{"n_layer": 12, "d_model": 384, "n_experts": 48, "experts_per_token": 2, "d_expert": 256, "d_shared_expert": 0, "activation": "swiglu", "moe_layers": [1, 3, 5, 7, 9, 11], "router_score": "sigmoid", "normalize_top_k": false, "routed_scale": 1.0, "balance_loss": 0.002, "balance_bias": false, "router_noise": 0.1, "router_logit_norm": 1.5, "init_std_router": 0.00871, "lr_router": 0.00104, "n_head": 6, "n_kv_head": 3, "head_dim": 64, "vocab_size": 8192, "norm": "rmsnorm", "norm_place": "pre", "norm_eps": 1e-05, "positions": "rope", "rope_base": 5980.0, "rope_fraction": 1.0, "qk_norm": false, "attn_scale": 0.125, "tie_embeddings": false, "parallel_block": false, "init": "normal", "init_std_qkv": 0.0382, "init_std_o": 0.0, "init_std_up": 0.0382, "init_std_down": 0.0, "optimizer": "muon_variant", "lr": 0.00147, "lr_mult_qkv": 0.5, "beta1": 0.9, "lr_head": 0.00873, "grad_clip": 1.0, "warmup_steps": 200, "schedule": "wsd", "decay_fraction": 0.482, "decay_shape": "sqrt", "final_lr_fraction": 0.0, "batch_tokens": 262144, "seq_len": 1024, "doc_mask": true, "train_tokens": 1804000000, "steps": 6882, "dataset": "wikipedia_en"}
Below are experts of layer 5 (counted from 0) of a mixture-of-experts language model. Rows are named router (the router's row for the expert) and show model dimensions 192-287. Each number is 128 + 32 x the weight over its row's rms, rounded and kept within 0 to 255. Numbers have three digits each.
Before each expert's rows: a language model's description of what the expert responds to; "gets" lists some tokens that make up at least twice as much of what it gets as of all text. This comes from a sample of Wikipedia text that the model never trained on. Tokens count by the router's weight.

# expert 35
Description: Verb-ending pieces -ing, -ed, -d, -ated completing a word, such as boarding, Roughing, Armoured, indicating, often before a preposition.
gets: "ing", "ed", "d", "g", "ng", "ted"
router:168160087130187107103151106133096156123128072097121125110148107164129083133161163167136160143167157128105160103154198206093154158120120185087134095084104143149087112121076099051122131123114120139164084106142159138119151123206164111120123149090137121115142124119148149132144121177105111134

# expert 25
Description: Digits and small numbers in tables, scores, statistics and section headers, such as 6–4, Leg 1, cap 578, percentages.
gets: " 1", " 0", "1", " 2", "2", "0"
router:124201188161060168151136163113089109116135198149147131200139149057127059101169160132148079153211200183130171123140150120106173114135130154109142143112122073118096153142136114153147159088162110081117157111157132125168067153142134150152191103119125165094169114170115133126129160148134140104

# expert 4
Description: Possessive or contraction apostrophes (mother's, wouldn't, Let's) and mid-word suffix pieces like ti, ter, ist, tic, ton.
gets: "'", "ti", "st", "ter", "ton", " St"
router:166133100118091111071128149139122202137097104133144085077118094102068077056168141106143097129181138046155120124164157113136116121134088149092164089137095088122119174103151148108112094145084128091167053132150045150081106120169134201118109235143145103168067193167105103093124168172152122130

# expert 13
Description: The prepositions of, by, from, as in running prose, and colons after infobox field labels, such as Threw:, Phylum:, Doors:.
gets: " of", ":", " by", " as", " from", " 6"
router:119115153144125124129123131134091162190135139117077100124154174169120097146131128178104126108119161127126133105112112148126110128123113129168126103114155092096141126145104154154137126176142147169094187194140130133158097131225092165133148123093196111158123122133142077103078131198078142131

# expert 32
Description: Sentence-final periods and closing parentheses or brackets, especially ending list items and titles, plus coordinate slashes and decimals.
gets: ".", ")", "\"", "}", "]", "°"
router:136109153160105093185129082144191119108074048051138120195115083204055177117130073121097149111141133119117118121113076129092163108111086152155113097161104159122100088154134202137100166154117126075121106103047171156120129161150102126102110184063114188140131082142090122107136078061145116134

# expert 47
Description: Final pieces of nouns and names, such as -ment, -ens, -le, -ion, -ers, as in suspension, sediments, Staple, Wanderers, dominance.
gets: "le", "p", "ion", "ers", "ment", "us"
router:101129177153142138110094140147114186125079102048168135123132065115107145146082199154155170098184108073134146100137084101135143084093130143091115120126112101093121132216119143123067131120195055130034106119080155135117100141139119167134132117070120157112121140147080088143095134176107131105

# expert 12
Description: Paragraph line breaks and heading words in wiki section markup, such as See also, Early life, History, Biography.
gets: "\n\n", "\n", "=", " =", "See", " also"
router:102118129147126132089118161147092133247176112093118112137144126207124077084155113173112157092097122123132109179159161133159128138161156099101096153161087045149087058192175093143113131071111091119099183173148090153102148147149108140182166115162105145111143082218118149075099153092126127157

# expert 8
Description: Field names and separators in infobox lists, like Binomial name, Coordinates, Succeeded by, National side, plus hyphens and invisible marks.
gets: "-", ")", " Born", " Total", " information", " Country"
router:134107180125143137118107109118136076118077161119170109084114102110163189170136091190132190126172129088112111136071100100102105127143176135125124163131086139064102062132091048068140151129134139097143117127156085157096140143107157132174183123167129073144143107109121130165105100135217151099

# expert 46
Description: Spaced pipe characters separating data cells in wiki tables after numbers, dates or names, as in sales certifications, game results and asteroid lists.
gets: " |", "|", ";", " res", " –", " $"
router:103129118062160086070123112121146150099168103121118117127082176097123083129127145128114094146126093108142116127130172099098212198132138137123120131114141099068162133098058150118144101118111128112162097166183154113159168095139175177181101162152137135136174081114152092117104105125009189152

# expert 22
Description: The words the and The, possessives his, her, their, its, and possessive 's, often after of, in, to, especially in sports reports.
gets: " the", " The", " his", "s", "The", " her"
router:171106114107092129165147087136148088076142111134209096164199145091101127168137189089146155096072175142151155157123181113115097043080107123111119125117137098111086096144108158077158101145081093134123112211126098185056107106107222123138140145165160132082137092128197205155142124146189128106

# expert 40
Description: Subject and object pronouns like he, it, she, they, him, them, often beginning clauses, plus final e/y in names.
gets: "e", "y", " he", " it", " He", " It"
router:106146143136105152104129146119139176135103150122168188088169129141195136150077100126157163101156128125124082095127111129142167139166079124212145106101153138137128137052117073147172119113110142192106148148089113183203162098158078120151095097167115148152147111135152115102171144136125162155

# expert 20
Description: Compound-word hyphens, list-item dashes, heading equals signs, opening parentheses and quotation marks, en dashes in ranges.
gets: "-", " (", "=", "–", " \"", "/"
router:141147143103122207139220094146111116117146148108120147110143126139113104145092120188143096088096122183163188099137121096130127137102104159067117101137138182074081170103148171130095142214188097129142107065099128115182178142136125105093187182135206130095138114068138099124087118165143154096

# expert 34
Description: Commas after clauses, dates, places and in numbers, plus dashes and list words like including, such, like.
gets: ",", " –", " -", " —", " including", ";"
router:148153144126134110128104112122154114190099069150132142162174106093118091152069195097133149129114107105088159116116150101123182109150101114147115123118151155161103117114165096083098143110133137078119115082168109135159128127111126069138141097255204157147108122166103177105135158181176104135

# expert 39
Description: Prepositions such as of, in, for, on, at, during, between, usually after a noun and before a determiner, as in "Events in the year".
gets: " of", " in", " for", " on", " at", " In"
router:121084181116098133028079109121140135078116113125071143125125098094111124165161137144188200206139124109154128121123133100129093136125121080075143114095062071106133120085133083188147137146117142100122144117105160109105160138116217075112102092117058144152128061187184145127126138154160155148

# expert 30
Description: Pipe characters starting table rows or separating header cells in wiki tables, such as election results, award lists and cricket statistics; also list dashes.
gets: "|", " |", ";", " ·", " /", " Votes"
router:147176116177094121102119152092133087120082142153162098099085083163101127066157150085155144217172170155097098116144063143132094041115173113109168151125121173152149094172190093132132146151152178151136134107136124199134128185097162112098168117109038121090089199167113106146147165079186124126

# expert 10
Description: Periods ending sentences or inside abbreviations and decimals (D.C., e.g., 54:15.4), plus occasional ! and ?.
gets: ".", "w", "\"", " .", " States", "ah"
router:214093158106148119171087109138164141166134138132148134161131122119085173098123105099063122102118111033110102089115113119107084092088090157140116173122091153139111113121164142183135158068160118126140184068136131111124123119100050133104098110142126125176151116128104119114123068106153166133

# expert 42
Description: Function words to, a, an, not, after, before and opening quotes, typically following is, was, as, with, or a comma.
gets: " to", " a", " \"", " an", " A", " not"
router:122131161135129111175105141109114116116129117130099142147092095153151132141128069141111105114146109135119193107170149130146055210112095125168133163131150166164150166114143184191128116110113129144145113058121074204157107121144101112147128124120161169116155178113113164058144118134119089129

# expert 38
Description: Latin and scientific word endings and inner pieces in species names, medicine and chemistry, such as -idae, -ensis, lympho-ma, cytop-las-m.
gets: "us", "e", "s", "a", "ia", "is"
router:107120097109128117124068134117198177176093109137237125125161138053140171145153097118112119105112170145154183155079127180081152169130142071136119179101062076163098082134136199140174150138038170133192099126132121112097107130109114112094118137091191128090179118137126109080149110178180125079

# expert 5
Description: Mostly and, with, or, &, alongside, especially joining list items or clauses; also mid-word pieces inside names and table entries.
gets: " and", " with", ",", " or", " &", " by"
router:192096122114102085062116133095128138180072101095136130044158116154124096137130078159115161131135162136146126101141133200118130118154131144112099161121105123094107116119137164096112161148125160132136126150175149171096125131121141164132216152128143085120124145140136157114092144170166166206

# expert 19
Description: Past-tense or base verbs right after the subject or an auxiliary, such as released, made, won, received, concluded, announced.
gets: " that", "ed", "s", " out", " up", " used"
router:144134144101102164167145144134175084147136153163174160064164173138093146114109128152178049180093099106168118164066112103187150103108079089154105098183132106120115189182136170076121127129162116071124143096124134169175097098128139111142127141144094179029064151148093143107128146135154108123

# expert 31
Description: Word-internal consonant clusters in surnames and names, often double letters such as tt, ck, ff, mm, mb, plus quotes and table cells.
gets: "\"", "  ", " 0", "tt", "ck", "ss"
router:157141087104166202141094138119097074157134104109102107087162115150115140166100151148124132126151118154137075180185138169134072161150109146101154114080150095110167132114160078173133158146092151061149051146070153157077098154113134106125188143085112107162100159142162088137118082147147159169

# expert 16
Description: Single capital letters inside acronyms and codes, often in parentheses or tables: CSI, PSNI, BLR, EST, SE.
gets: "S", "M", "N", "A", "L", "D"
router:160142095140070091108144135174121179139118105112131124103094103100096104172129089101166160105177074113124153127101091113134178074146087127090124179143156115150133081087142139152130095166127142134117104160122128097178110157167109147140157147147114114125081112149105146105122164182132158137

# expert 33
Description: Forms of be and have, and can, right after a pronoun or which, such as it was, This is, has been.
gets: ";", " was", " is", " were", " are", " be"
router:148176107104145160117104097154127141061106112128085101140124119121156144123147135136151156114144166087131172146117147165123136143115106139109144125135105137144108114134087130077160220184107130128080149075102087120031074128091129135099144110156109110130166156114157103151120103166083106161

# expert 2
Description: Single-letter or short word-internal pieces inside names and foreign words, often in sports tables and species lists, such as Lieze-l, Vale-n-cia, Lobobu-na-ea; also table dashes.
gets: "n", "a", "i", "l", "r", "-"
router:164142132166171139109165121125153156124083091171159072183109149083113029130131075093117116148183176095181141059125127135160127142130129136116118119085134149076094135084144095102107130098116102111213187064167159169111117106123173159117166153129089179109066110129161132132142177110158181136

# expert 21
Description: Almost only and or & joining verbs, nouns or clauses in narrative prose, as in shock and anger, reorganised and established.
gets: " and", " &", "and", " or", "wh", "me"
router:105105133153145116163137111109115136114137159129098108137131162138122139132140127158077164145138139138060059135090140130192068127132153132125151116124175100138157134153138088155120096102154087187177094169113150054107117122104065093168062095111113062223142156094108105145169125092116058078

# expert 17
Description: Line breaks and dashes ending infobox, taxonomy and table lines, plus coordinate symbols like °, ′, ″ in location data.
gets: "\n", "-", "\n\n", "  ", "°", "′"
router:156178118144112103067097158128174165057110116118173155120165134136129100118107104116149128099138075089127172136167153109120140168121166104185106088102116174159156123111128145122150108144100153075101140122115100148133127140105165177091115137052183134122110106134133167161132147134140139137

# expert 18
Description: Word-internal consonant clusters like th, f, v, mp, nd in rare words and surnames (Lyca-th-rophy, Ogil-v-y), plus ordinals 1st, 2nd, 3rd, 9th.
gets: "th", "f", "um", "ll", "h", "ch"
router:157129129162115036094114162093139106114093117164054125101098130151165136131127148095126146135163144193138142063146119132106155097056088164150105178122113138100069151164136166153117150139156131109116244139161132098120098137178174143112125133132144145141125155145111126075129131093139144151